config.yaml
n_layer: 13
d_model: 192
n_experts: 64
experts_per_token: 2
d_expert: 192
d_shared_expert: 0
activation: "tanh_gelu"
moe_layers: [0, 1, 2, 3, 4, 5, 6, 7, 8, 9, 10, 11, 12]
router_score: "sigmoid"
normalize_top_k: false
routed_scale: 1.0
balance_loss: 0.000477
balance_bias: true
router_noise: 0.1
router_cosine_scale: 14.0
init_std_router: 0.0152
lr_router: 0.000862
n_head: 2
n_kv_head: 2
head_dim: 96
vocab_size: 2048
norm: "layernorm"
norm_place: "pre"
norm_eps: 1e-05
positions: "rope"
rope_base: 10000.0
rope_fraction: 0.5
qk_norm: false
attn_scale: 0.102
tie_embeddings: false
parallel_block: true
init: "normal"
init_std_qkv: 0.0361
init_std_o: 0.0
init_std_up: 0.0361
init_std_down: 0.0
optimizer: "muon"
lr: 0.00644
beta1: 0.93
weight_decay: 0.045
lr_head: 0.00943
grad_clip: 1.0
warmup_steps: 200
schedule: "cos"
final_lr_fraction: 0.03
batch_tokens: [65536, 131072, 262144]
seq_len: 256
doc_mask: false
train_tokens: 746900000
steps: 5585
dataset: "wikipedia_en"
Below are experts of layer 2 (counted from 0) of a mixture-of-experts language model. Rows are named up (a neuron's input weights, with its number) and show model dimensions 0-191. Each number is 500 + 40 x the weight over its row's rms, rounded and kept within 0 to 999. Numbers have three digits each.
Before each expert's rows: "mostly gets" lists some tokens that are sent to it at least half of the time. This comes from a sample of Wikipedia text that the model never trained on.

# expert 55
mostly gets: "tt", "and", " Tom", " village", " Saint", " And"
up1:553467503553493472474534539510515508541558481535517541467455508482473462471503537553644441434461508432496467476548617468524455448460459514502444494528519514518534490414561451481488505503517505498458545550579440510549472524517467593541477569527469497511478484482519487482486421555450466531490444512493439447557505496556480487465428528471494514514460520474527524473500500497479474502533527490434478470466454519501490503591474442473498469537488480587480516570470448557484609518495476476479487502522484513484409453515513516520517513514569526551529517491497493453499422434507588556
up2:514505531556502496464450426524468508533530550443582492549482530550481538463567522525556464526451582476555446504518504469533473516512483519496474515586525436503466499495526437554582486491476461496557471481437535536493511563498538520529453406544451483529467513511443477502481487481597537507451528501496482514429477472513471421481494449483477475522499570513482427476546544467408499554487440505459469530422481448455497566615527573421506525503448492446503523476508547499469481457551507528575559495528524499417463563497517503519468510467520474578494516481452487472502466506544476494
up3:498538499522538530480478507444544459564502496491468513526495523518500536539414478484442494449513513467478562521504490476505438563522494502505535504512530473491535606494497504468509481523373517461498572515512484453418609556451507461483518584533510488469395435501483520419494526479514471495577531501491519429551471480537528513529555479466553488467490514465472511477529497533535491474484524523481398442523479519528501569494510524391577498450502534568461504587412501562526457483509440502495532560514504440530431498517557478530491526424503520511536550498463495499476525566524439495
up4:453497480440549466530452494467570517477517441522497541538432527526449456529479503538501463516470509473494494482531516521497477450497463508506487571521431506486570562510458540543492490470505494502527429543509469540469496573506585516575514526475496543476454508504567536495471504538523506492433437489505491429528523469470506546517494525466480488509490488521471554478526490534503469505478475473500482510459498501475552531608490540570613457497560438596457561488468473448455518422528491544489513471507525410525532481452504544440510536508567505491536455655414412463502478453542529445
up5:507479491486545485471451524477487548515532454421523537502546545541495587506492500499445500513468559453459505480521516586542438586417497430544455584487522531599521447540512523445487536521506462603473554510523507490512564444428498468467407479522491500475474550468493535482524548487496492430466486588523572472543500504441493515462501458524383460560543485469460495483535498473495542587508493526507383451577544478516552489500511452478530518515441502525463552514529410493485485463504462495479559521491497525509530561489524479490508490472513543507517491489495515545491497462567481452
up6:519540562504505479504498576523534521384565485583461481515515453539521541520509515537451523485462482471569425571565500491528439465501524550442514527547501559457454460445558490491573519503485496500503462474478573493523400527506501598608466487472516470468422438485498537453434496504473459474464492477506489468530469492503507406487550484445495551512486545514530502438564501550481499506447472468514506457539536518530529521455480482558486514500515443511477514465522490531443570482506483427413467523501469510568448471589568542533492492576453500499538448449490482540476486474472487490
up7:459509467497438569461455544435448466491509497440456463508477519516500524566560528446501555500469557521534579549472508524460461448463488502517502469515500516593451470484560506447534473459496485451523512523479479603554492558542455503450479471486504517514408555507452557575497498458443464532455513581481560594583463515491508490565416492475505514491549504563492449479501433448492493474480501499468497463590518497527484589492452494507494505478486521534583535530493503554493507520454532582510547436498505501464470547518568511540478467493490510456440508431451550493505510463555540438

# expert 59
mostly gets: "em", " Cor", "op", " Ga", " Com", "z"
up7:489529545576493528507437585521464501469465515525500577517509507399471533546495473528502517515508504423567493486549565529511536482552456438496503461537475553528541564437481453446510524522488493529544468476412499487451534498513511459543451479502522490579489567470453573491530454482497441539465534499489502465521433558545493504451568468500539457535490498516494473509522451498431521504466523538487545489483498451379502584584487424509535503496490496456520523509559414493537462486515490487522592466420486520431506469535581498499429509527500505523549439484464442433561507522475473510
up8:531528535531455531494465497542507513446595524473503502501440425540508509477515481438517545534537475574476527557439547512447512534495612508536533505456418518515483534526508524569520475485519583490572394500482475500519468497531409497495513512421476485477485520496504520481516558497428485447513441537430490480446523537464446483502523556507499515410498508491419464526437401473489537544516577469448492464468464532527549462428477459528461554515497519516539511536537479508424453480515522493582535469570556494518464452524532539521476547476557512521471529477479477509500441479479412473
up9:442576512501512464501563458452564516532567518545536500599477442457508575461472538563517487481504517458514495457493495522532549523516551575497487532488469527492514554492451492568533401475570485487489441507545485427425512525450508453471559491496483488412500543501432424451485494453480444437495485506474499533536484526511545578486511509529538489508533462537460459595531436470485540483510425507525505451506549458468478514516517451484584516508436444523504502510534483486495537470430512504467505526447488493496573505578493490437567532525475533475479447422552398531471512545489519525
up10:527481540519530485472480515550517507525507564533501559443457537513438523565563450505490538490579447454473489426477527477462535535487595444384495454513501540489514454452473528471550543505427509529562518498466508430474448496450505553495428569508488443501466456504482457449549523571558462505493478519460506493550440517477469557499514483456504539451457579493537494487481474376498510516515448483565526469475573489521447528481504510438492511562530550463426499542461586481466489440540512466504555524553501539515536497562444471479454490524484492493504508463566431552490548468511465500
up11:477481575518488549468464482427486540547425568441482504532531467439516474501473481535480473510460529459508483498469420519511539459503576522487462514495544455485502589456451445441525467535517487551468481469454492486522543540487488521460514486512609568514454486586517480471511553527484492435519492500523527571582482456496452533587463493503503534477521609523516441506493482454534496515534519501497469418461563523460472542461540509440476425551500527598496441506474454572501486526466449405456503468545458485525563512553479561490467529520501549505502439433513466490488488555542491484
up12:471580581485507617449489533500500442576525451409540443444545500516506514494548466488459420498582551536489518418554434487466440561517509513483473511547498511502474454458526476476555515467490471503462436483500506493467530524535501500430494543493549523484499499499518469446487547570522489512463472479514444461479465471447556518584449579554411498496487477510486471638487440520540455561449489467515515548510549455505526507531552515474473438556484565506499443511440489499524508490521489520502512472434525510481526480524466445538478534501530434531507449430532564480479488533541468503
up13:489505465461480587518485559465521545459530505492588501414487517448506522476510438498504495513523561561501479579529510467410462543514466565510465428549485476497512474456511493485493432443420497492489522493496486481474529480547457444462510586523498594519501457479495483537496434563510485515435417518397516499538455567495576521536534426521497483446462502547464471520531521454523519502512422543489513431506549521530508523532468521587465439537560511505467478512492496525540466459560414469505515469513518531547478535429511527497530476559568487464462489575462552484485591490472495503

# expert 4
mostly gets: " set", " based", " head", " located", "udi", "ud"
up12:497500547439593580483488504466571563475583537465491467444425449485456506474458529538471524472447473518478458508574484485507491473531489498442494487560550511506584547510543508557505547504498506503495464512431509522557523500536529532477524492463479525442517514570481502561505532521484476494505495465464468482492553443474502492513532499482456431459467425459554542442446484468472488470496510520488492439589498469568465490492525506474452456500496523517447487499432458545512494481435503475508547554475559454500510568501475469617546431507478538501480493504423530573580543492497549648
up13:476555546466460477457492511487489556530531538517480506493463507508568505462475437510531481503497525528526398503484499501496478505509550510540561449443475472460509523473461478495507628557511495522499512475516407473522457549397474480550544508444485472542465495521485540544515436558525552515484523465471508555587483460470484485481485560466517508453537503464480479499452487518522494488589482612456517587553444485469375521530453467471582539472502547555412475492477500510536519472527453528521521474507479522557517569488522482510513415492526426537497439491519517506543459436475582528
up14:491536497527547514505473524522564520465472441543585461459428497484503460502440541484518453546495442429470523565570527511488491433534503476475536521488458486593456563461473509505478544469587479510529476531516536546468512564592507464446471505511543460444497412534552475517533507548448493466436460512484476497555467514476514458520433544456513499468497542491526532535468501487544542563496492511429420532526497523534510543488519526518492443555426588471509497537534529482468467479600502496452519535487545442570502484496470518549579501448484495441473452478469469493538406515531406463
up15:503479558497435459483516495488578451474511463395559425442481449479550465480502472513539548524496483525572489412444539485544430487584469502488514580557524541592508501506388552520470440495466493576540433476529515500480543557519462580448531522466515508506444566515472477495417488531513495484523484526496434540490455508456499483487503522480517506473388520481490455531495442536420503460551505530520511548475487526537506502479510528503471485471485526522541484475534532536476510499530508427491564517516467458518546507470602532484605540460470438473483589479477522482500501494524516471
up16:509463535505515465478540488388553491528479443488515511518524469467485612499469443483573482540547491562502441474502439499554555482461498535544502564566507520507406482482417488508509492515515490521403440503573479433472519520437477474515529442473523544526559522465456497495477515499544503522506458548492421490530494445499516512522471501511491488499494597521497539461449510501536489505476510469514557471476501488458477500500507484521559483430470447470468476525519516492544486522471522489585461557486544556434467411533517537490476356526464556505532519552515511468500544558524391575
up17:469549568432543497451460520523547543541566529526446511491457432530450532542523447519529531455510489512502560486437478492494529535498513477547518518532543474501458505515466518442549598439483467436505505550502484505463472454480532525509464563539547540493439430482523473470523453473511579435511506493466502517473482528517572514540388500536486486464471523546546503643460483511548431437542434475462439468515523504504465518542493539476541541468468471536493543509481537432512520521468439430530495528480556452432528480533402494523433523531521421522495484504556437540519470528490501540
up18:454487486513552472509447487518466375522474425561512446532469494584473513507514453536520494439511512535458476450558521521564476526532496541425548555519506422463487467522466453524467502456455555506512430486522570537425586485538459497519452533487482477491487469501476476492553452536575550506544486477460544448439510451534540523429476550494574513472582493481480527537490486474473548444503446435470537480468531512543495477473550557496515476514511492586476594537459526495482533460491486514513510488457534548477502434440518468438524492554595548511467494478460486515458521523594515548

# expert 47
mostly gets: "un", "ff", "mp", "leg", " imp", "oc"
up5:519483506537490422501443427447521470460514518463460445469548435510577549536506427446440535538449482462466428500505525489529514493555489558451468541500525446572573483406481555506564497460519464530456471535545560533474461503500516504517487521531532394461456524534522466424527493477436511484503534562500452551498462498454481444573470554567493525468546516515529457492471484464539458523426477481484491508468453488436504550503562505501513513556498470523531481443438493530444536589512535544511516473497467477455529551543534492527569470492568487514471468496517500463519529529599588469
up6:466544535513533460418465542478494444485464496475485566542551418474602521556476479600486487499422496463465458486573548492449529479506471457549525549541427484550469471466506487486504549452517438461472506461462458473515523469527530554525523588512532538450471522505507506533487458488534509503543454456507471565477468531436502487544579514471449451517463530397543480477513422487560559497448492484519504525582503524510478559515571475520442433505504544435471495462489404530488539467525555462478548552547443533493516482483526502453520488493526527554448442546516557507525555527463507486
up7:517495502497481512412408543477576489537494561536544539522462497494470483498471487548505440489555518551574503524496545556483478537498527534536553491451543376525498543498456561563390558507497481484509564450494494533531547507461562526504523503497453529476549497561501503537466517474509526427473513501514520516491391531506478416489496499471461494440424422499487497454521520537476541498542448489461523480545488542538570511479451451479453473505527436506520486494548532447540480477535538491497495467525509565533568455493435582491474495532539567458474499532539539515488441536540400428
up8:579491500515479442442509509557523499464539498423475513459494480543541494515497578517529448465531520474456609469543486519456437482517509568412512478503477497531477540415469475518576513520492509463522465476476442471453501503535456551508487513540504554465542490488564541509449506479496501519523436498467522453501449510536509504572532456590536455500484457472605469403517441513566459455568491521497491594474571538439582480528490516537526494524512498487555428477493509516493517479501427527525558423526484504475480506508526554482510480496464470392448473471440491463514529571540518551
up9:540488514496451537473536537498404478523498459511556553554484531489407451539526545501498452477517365530535503508442482472532477529537528466532458563502465462536479465566548439515556554410506519551505520492565492519453472471506570500528483525542545493418502482525524494493438471488624471492507533524444423494429532530512522531503483525513470537540515500565571488433491408542459503478448457470503506467493556507483419536517507522550484551510418474463505543528556527511450467555566511499510547488516503500585504479433486451456559448512477460485481528502543518485454489487536476508
up10:539516471496534487525470488507443478465510487556460467463484489525478462531502536433476443524536433554525565474506424546449474500519526561456508453526497483558551496456576549489558465521516468477560516498540479482495543514433498531446538491624503505491491445544513437479545536500457490544527532451480470496486415465446496530559510467560478473587534567493534533507495375493508525466442555516472531446516526548421476482510422437508584470519510501500490487538487460481462490477462480482448493455599451535500558437519508489547526510550486411547528435534475500496546531473485437492
up11:444490469507411540505392553518472514528495570491449477482530489490487512555575587531526496542458489508475538574433504494510505463506509496506536604479487399548546481518541490477519559435503534512562465483546423483537507503477580536526463395447459545524582487466448504470431491459479478432517497547563542505497534570481504519530465527547442479491475489456490493515516539476533524525465468481529471491556499495459491460480479499510550560502538485554513491469506498466500520495498508419521546472479497434461503523542481512580472485520539522478473472497527418482500603452537397560

# expert 25
mostly gets: "di", " di", " Di", " 2", " 3", "fu"
up2:465473518536490546553415530512517457488428514557500504470580480509480492503486458491467540493524494444485463528477493529450518503465508571545535476542513542462457610506506543534494539432508501474546381553493531499480488436503613568603575494478523558495517500460475432517539521501545471521475470538497437522440544491463540542483518471460548577512579489483554399489471427526449529501511533493537504572531449500501473477479439492456486469539467552464486442445479496527506542512499579490478456497533526488447546502530522461490537475467503487409481497488500525454484503451543497412
up3:436531545481537473450510578599474601438513545504462493464474506427430435450436586525505536455518540497545476505399533500517549559574484500503518496473472472489518499482521506498499461513493474556481531497578506495462515502474458515475540529512481535415510449535510528465508498430498543433467504563491517476519517451443539531468432482528601393506528459497557474481538527501485508523508565448488553437481438453506498485541481477503507493557512522482535541535523569464529508549479520545487510505445518519547602492525448476454514475497517372471544527541511489494474550473529520493
up4:477515524514491469517504494563529480484489489448477567509483485551477519519540456526492519503536535550439508473517481569535504491512427571471483466567507580529522520495431468547476470524548466528469484473471496547517512454506583512411496372568532482496529467559503570500474439525462457510505507468469470519509514469489522518461529508502470540466490473510499482511512535532476439478533562537511432501622431456454539543483578449491445411477384449521437471460448477473478588488519476511502530458531503572504501489483545465474499521520580491520485545554497388485501475486483513585
up5:531419608453497455492518445524545464425496516502465464432532471525486570493546473473438461486474543542509461542574526500531508474590530504492455561571531523519452522466522488464606462464513526541467516487460433459535461528470512488527578474536468511509535540519457489475438504515559493479499498535557574499465480485510459513503441503469400587510538487474475493533522504472519549549487507512513563578540502526534426498476507560523479484469434495436452483539490461513469489511546523539496512442514545490504464464560539463515421511489572377445482480468526465498438531478462529527
up6:505487493461463433583499540498438476517503507531513491553471506456486538442487483449465550406567528492522489547504478467515482502439462553445539533540435483410517489471511422423419527526411439482459534505533494530517499500536495549462499507519498453524516529532526416524510392497558554471481478581523502511547495470554577539424474540446486456494487461479503430493514484460469485508440486465483547497475563472502552507466535533507575497522394506456446477581499519523462509510546514477490550503568515505557524538563538541494584517522490452450501480506515531511481513533479480594
up7:409551472495477477561444485451432517440479469527495419457453515458491451426500507504471558487480518526522468548477492531472543430463496498540520483467452488474435424448451549510603519487483516453504518522492516469500569473541538420516470526482547507471538418510457521509484555427517533513511460492551490599479491391465495445506582422469529481531515510496487527574533493475537538536516442511577452530540567486521486540511563530554490482507505519469514467553483507524519578508530417604505558471533515537459564469488494529549465442502508536545495535500492436494479508481476500511
up8:505482422551449480513492496487415469486530562550536458494544571504503546413449496555488468474534535469563482481604521517470479494519497527540515551501562524530491455529487453551574497494479560438542498463487492497485544491435533516526486473553483458538618529548496515462471507527454516486471471560472464468538512526520435521439455471519552485437425485498453449539523524490532507465540454513408519513511501511475472499540530379516519512508501441547499449476566519519462552454468468513504469497525514506567451471544520571529472584513571455499516495550441492416467529498470541425

# expert 35
mostly gets: " de", "no", " some", "ome", "io", " early"
up2:520475478503515442480539543477528550386523544496546560471537461462490485495485499538509446513526451452446458497542523518518543528517494500642424503489446428468530512508516493541474551523456518429439491595458482520425540544597486536482522454468466540587493510498499473493487487549506503516528497470505471516540504443586480499563531502467509481530450537528438461519491506503494468511510503513595541477508521541510499519525448510580483509427505506504485490536435522500451532453471528484487472502519486531402473495469451475536447527515537478494399518538495411494396581520499537443
up3:484425507496531441510572501469548483473450466466511497471589476486489550498499541505538504498559451462412520511524528509494456534509562503479522481482531493454541450571522506532539425548509470448511501488453518491429509550556453464452515505493476559561528593525499482595501540479485510561474457549438398513478487436547465432496519423505522576503518451493464483444498495441543521487529516471495561482470515576437499521523508549515529499468495493512556500501476503478473511466550516508491439417535569492467439551497489539396442506501588498478427442472462500528515544430554465515
up4:456417517450443451558510484510386467387527555449438473470457518462495486589540491538504477513469478517572450532529487583590526595490525475531529578479521496548506527569508549495546453538466494506488498424503480470537428510467507483484498556525546531458513451558431488538480533481499473487556460538469486500393443466567492505549508453525528539512499422525496488488567520531503512544464477498481519495510504439497500511485554424552424498550461503411496494485499523537532454540529470536472475571497532521515498509562489490513546487462501457519436520557529484492498505544464535467
up5:517470428488517461496456451507470498458495478465491506431546511490449529603560539552446525500454485548534547525496496460485527558570575539475509461495489423484485480508484465479589480462501505489586532548530449532461507457480523521540481478488554515554441421501577438528570514491571494518469498498436476499587514523466497466560520523519491619535516521511520436506572471537559521496472474480480433515509453523476479530406448475474515456472520483500478452469454530492473510490478541538536511550600537496407555447465515420538505462533524460469458537472493451470515538503486445520
up6:493535520450506547601508514524458468480547498449517496499488481512509458429493516544490516533491599463499420493499494447517521476544404462483515477475474524608474452459530499535582541469487549491468421480528453486504523516449518566554507478510534536440508521495527478521514476461475457463549489521496477447511507437387460480533438444422489518545488521469485522458530572426471485557540471511457467539476564466495488523558572494443545503564530453473458495544547510459496482449549450533510545553483511523523483557513452533510476486543547546506450505495527578364537474519498469488
up7:462551532506558556566449507496489503483487437482494522503524558519526435557484570484538522561492458627484575502439529534541503500498543505493491420473516455489525481503429497509494530475521460452491468491517491476510463462432447518467476488496565502508565538472514467561425423508464438521457495498501521494535482537463438564537518500555482525565522452558487560486467546568529514497496419466490530467592497590460408459551503513469478469492562517533495517550496416520492501518535520463448487561489492460454437479480520492502434504463513389520523493521545487469491542434556440492
up8:490474481485518447521466497510524484568449515447523502472559454488505521538526532449530568530473492481525526626469510519461485508500497466524472505500446477537511507413487484488499524608541425523534484535532476476449576502575466520546560548568508468540485574493524519498425513558487555486415548524552454515423489454507467483626553535433489444542552512535492525465525438431453472466459499550482550503554518515499521425519428518460527486506445494512444502433438502507527526451516522502440490513470462501507488568491499489493447525540450521487487438471544523437532514425511489545

# expert 13
mostly gets: " Val", " Ju", " continu", " Ab", " Sp", " Su"
up5:487505546496463447432445538445548509491458543486501592523474495479505466502459501487479536445517463463518436506465461590420524463554488533501527533483508528512546453542408492392530533521458523441500485566514564542532467478462467440535475517583459522542482485497546474599541475490482543505527567573546500526530500462530529535510462482541486518477514517499511507487547528484468372589461541504476505553548478522441547381500509517542567528513519567479496426533463568510478542492481465490542491477474457488518560456450483542516480411514527516516470487489433468503486510498505476495
up6:472533454479581483463460522496460467485528536505525484468494482497527517496519508491494445519476511497469496431464562472470452572468571482582533499455639428489504569488531525477478473519535490419497487476512541467531543486507507486426527517491566440511507379461456516457424444556521454545482489501550561552494454482603521506531568452529537537491513532450554501480547467539453545570506498488513449459454500462544483488505530481455465448481540552578505546506459508500539471473507499414554547501472473585542566502569460499510495477501508424512443498490495527493514444493532481558
up7:570453490532456475450505455463488506405530494540450481476484481501548553517512497523499528422544501502480451500443505446549481525487518519517461532544430478507548556432481503461501400539440430550520522527596547525546501520528501562536517544464492471523411507481449531528519456545415493541549473483499515462496515472457473516590491479544429479519536505486476528488529520605496452540500485521476503482505499490493594487466475489488606479520489501479436441523494579465563482540551431528548483561468542449528439485495509560524455462467491462549520477544511426508493476526520540590
up8:450580540551558419511543487448521500577477534502504462533479540406483509490494446405522468504529507547476496508554456470454507520515494489504536562533460492546468528513529487498562566536541481513542420536545441524513511433456515512491578472525466489412527549421488537498567457466509451464546504510457524481553544498532497528525454426569507500490469450513546531528503501453455455517511430515531525430531504511566507550503503475521524484537490450551439462491484469480485465480581526596496495503500502504422441526556548540553437444515419457499458485466415487497483558478533483513
up9:526498539541501499436565545526538445574471477494484542513570508484554533553600449569451530500494504413565509494546493428538530498469513562509476535544474418439543486484575448448524499532502487490531429491502528533528457491470437489410507519526579498529479459540532468546559539513532516527507504474484510486466435500502442505509527570454483528462458456510534513469443538459437499475506497517452510589505427442455511519476460538479505495536491458512473457454497508534623520517485412453526462447399521499490566497537485522495479484448538515480546550478483529470512516494476421462
up10:527436568475510483515473528510461510514486490492508540492459459498458477509498472541519458467548509514546434582571573520529504477569592464531524465492563500500448503547490509523443466446563536540505449492522476438521465470442550548555497463487459470505497505540477463533488502470402512532501546490500476534533496467508489518469471489489470482507461451435509468502503465472492614546575569392484474494542455479558532458412451478574516458509596471497501539520445446551515425492519466454530563508484477533499537489574509556447504463454503533434500454553542465466510538471480580562
up11:541386490573519457463506493470398503483497518535517504535460499443523523429462486481508545464474490465535502509539495434552445510521488509560597494562522475547467477447488510564501481457528441470468426447521483555523427465553497531465574493472524474466467510559506503600526464487478487520531492461574536549524582476457493535440473473560504478535514502477511509492546518516501530569500488504463548561471545530533494531448430501494464493544417445556517554548507449501500535488535551467499523543425487439408499563507454532555444470483445486555534447481468513464512545467445501522

# expert 24
mostly gets: " to", "us", "ot", "ut", " can", " not"
up3:505538458512534420387478519431471512491615542460463514519587525566544493486551573561427557484453491501507449464436513532493510461485538484507397440520544495505501518520518505526496459487518516487507465408493502464482514586577458519476482451477522527573449511510508552521533535568460559449461474542477472544499497488554511457509547449514490510506515468537547538451540474527554561507470535513545458499493455432541507490486458513470510452472480462493492543458481450557535534536484470450489559487530495490479476466580571456498520493432515485575534535450417415526477526480495506523
up4:469469541527487566481485532490470487484508534454484489553583542495504494439487483517509471533440486501477546469475530491536592491491544448506545499459500468585495456442477483528559491432560486488611523460485494495500451496460475455500514557508504525609518468519498507523445503552491496447528482489513482469499495465459453516390565574514513429487445502520549405518455473546512520537409510482504494525515563522474451520504476515478484520516531444465536453531442511546453533609389509566594482456503508480453500513462553532616529479508483523512422523487482488520473528524516513527
up5:526480502437502495591474543478542521531451532473478494480445469514463468511568458519423476500554477583585489524504595468507567530487504528489492543470469545543440438404523456519568506600473444538517513454454458515478497543428468548502456533503462487533498512614510449505508487448558505493548528476465428443544498401493461415514527511546447526492534459516521516467515454551556489442547528501511499437561487472540535604561548508465436464512484460443531483453480516531508522538556513501507493505505454468463524547522508504531495481441515434480483508495448515509496532516486470476
up6:487416571450497545441522500519441570489546543491468527484443520506459506489493531518407467497499507458567507510457491490510494488525497530535457466448530520413478526563525406496437524471563511522539558468528541557456514476428517492554481535451546593486601507489516575539458501541586572412470429485515473493538457462537489551525549512525476489485524499490473521501398424513471430468499505528465508523511511539468571545457488509466516502501398507515457533544468500471506505456507440460447498525473551541507496521532489546488514532474468525539556489545570518534425546486500461497
up7:576516457467522496472520460422549468465505520480469569469600491491547474495506480499468518560502520505445502458536559471427550474458487496429512516520426508537495496473532407523537551470512514498489478511496513448543554532489506522505527557554471536485492516525473577489457445486450542529440520501507555526477495535579511489538466476472465520525529428487549480477403479516489461466456544478487521477538496564464586495480505481539582496445555478473547490488475481486467453441491477448490523559474521489551497459561479531509585493523461534407526499448468468463471481327520543541
up8:533492526516474386491573507487476470525460525485564466516534490496530536486477443516486491484516502525502467498451475496494544471558412438524513540490586436546564498507515475438506467495501465459566536503457425502482495529540487561530537512562527596400526447507467507508436445502543428540444489527528444444577443500444503472537440480504529507440502566527485551503453485477534605500574460573457420460536574531461441565488472532488470502503467497493514507473458466574510503503497502493525527512499524503487489487515496466518468453469520546426466514491523527475529511399539485580
up9:497432504446446461506478452492482435486487526550460466509494515500448517475552477494571505503524473507551474534554506495463464453458546448448495466478542538468458437472490503513476509498507516432459440549515538515514497483479426441527421491508591517502498549519552443523439479542566574452472514470424494456519558446560442507498535491459492518537455565434524539531452498526432438497506615471526503524512497541479512586469578487460532464479517488516457549477558530432521470558565534458522523525415522527594420562491525551524532511516535513519494500524494481484499498446586534495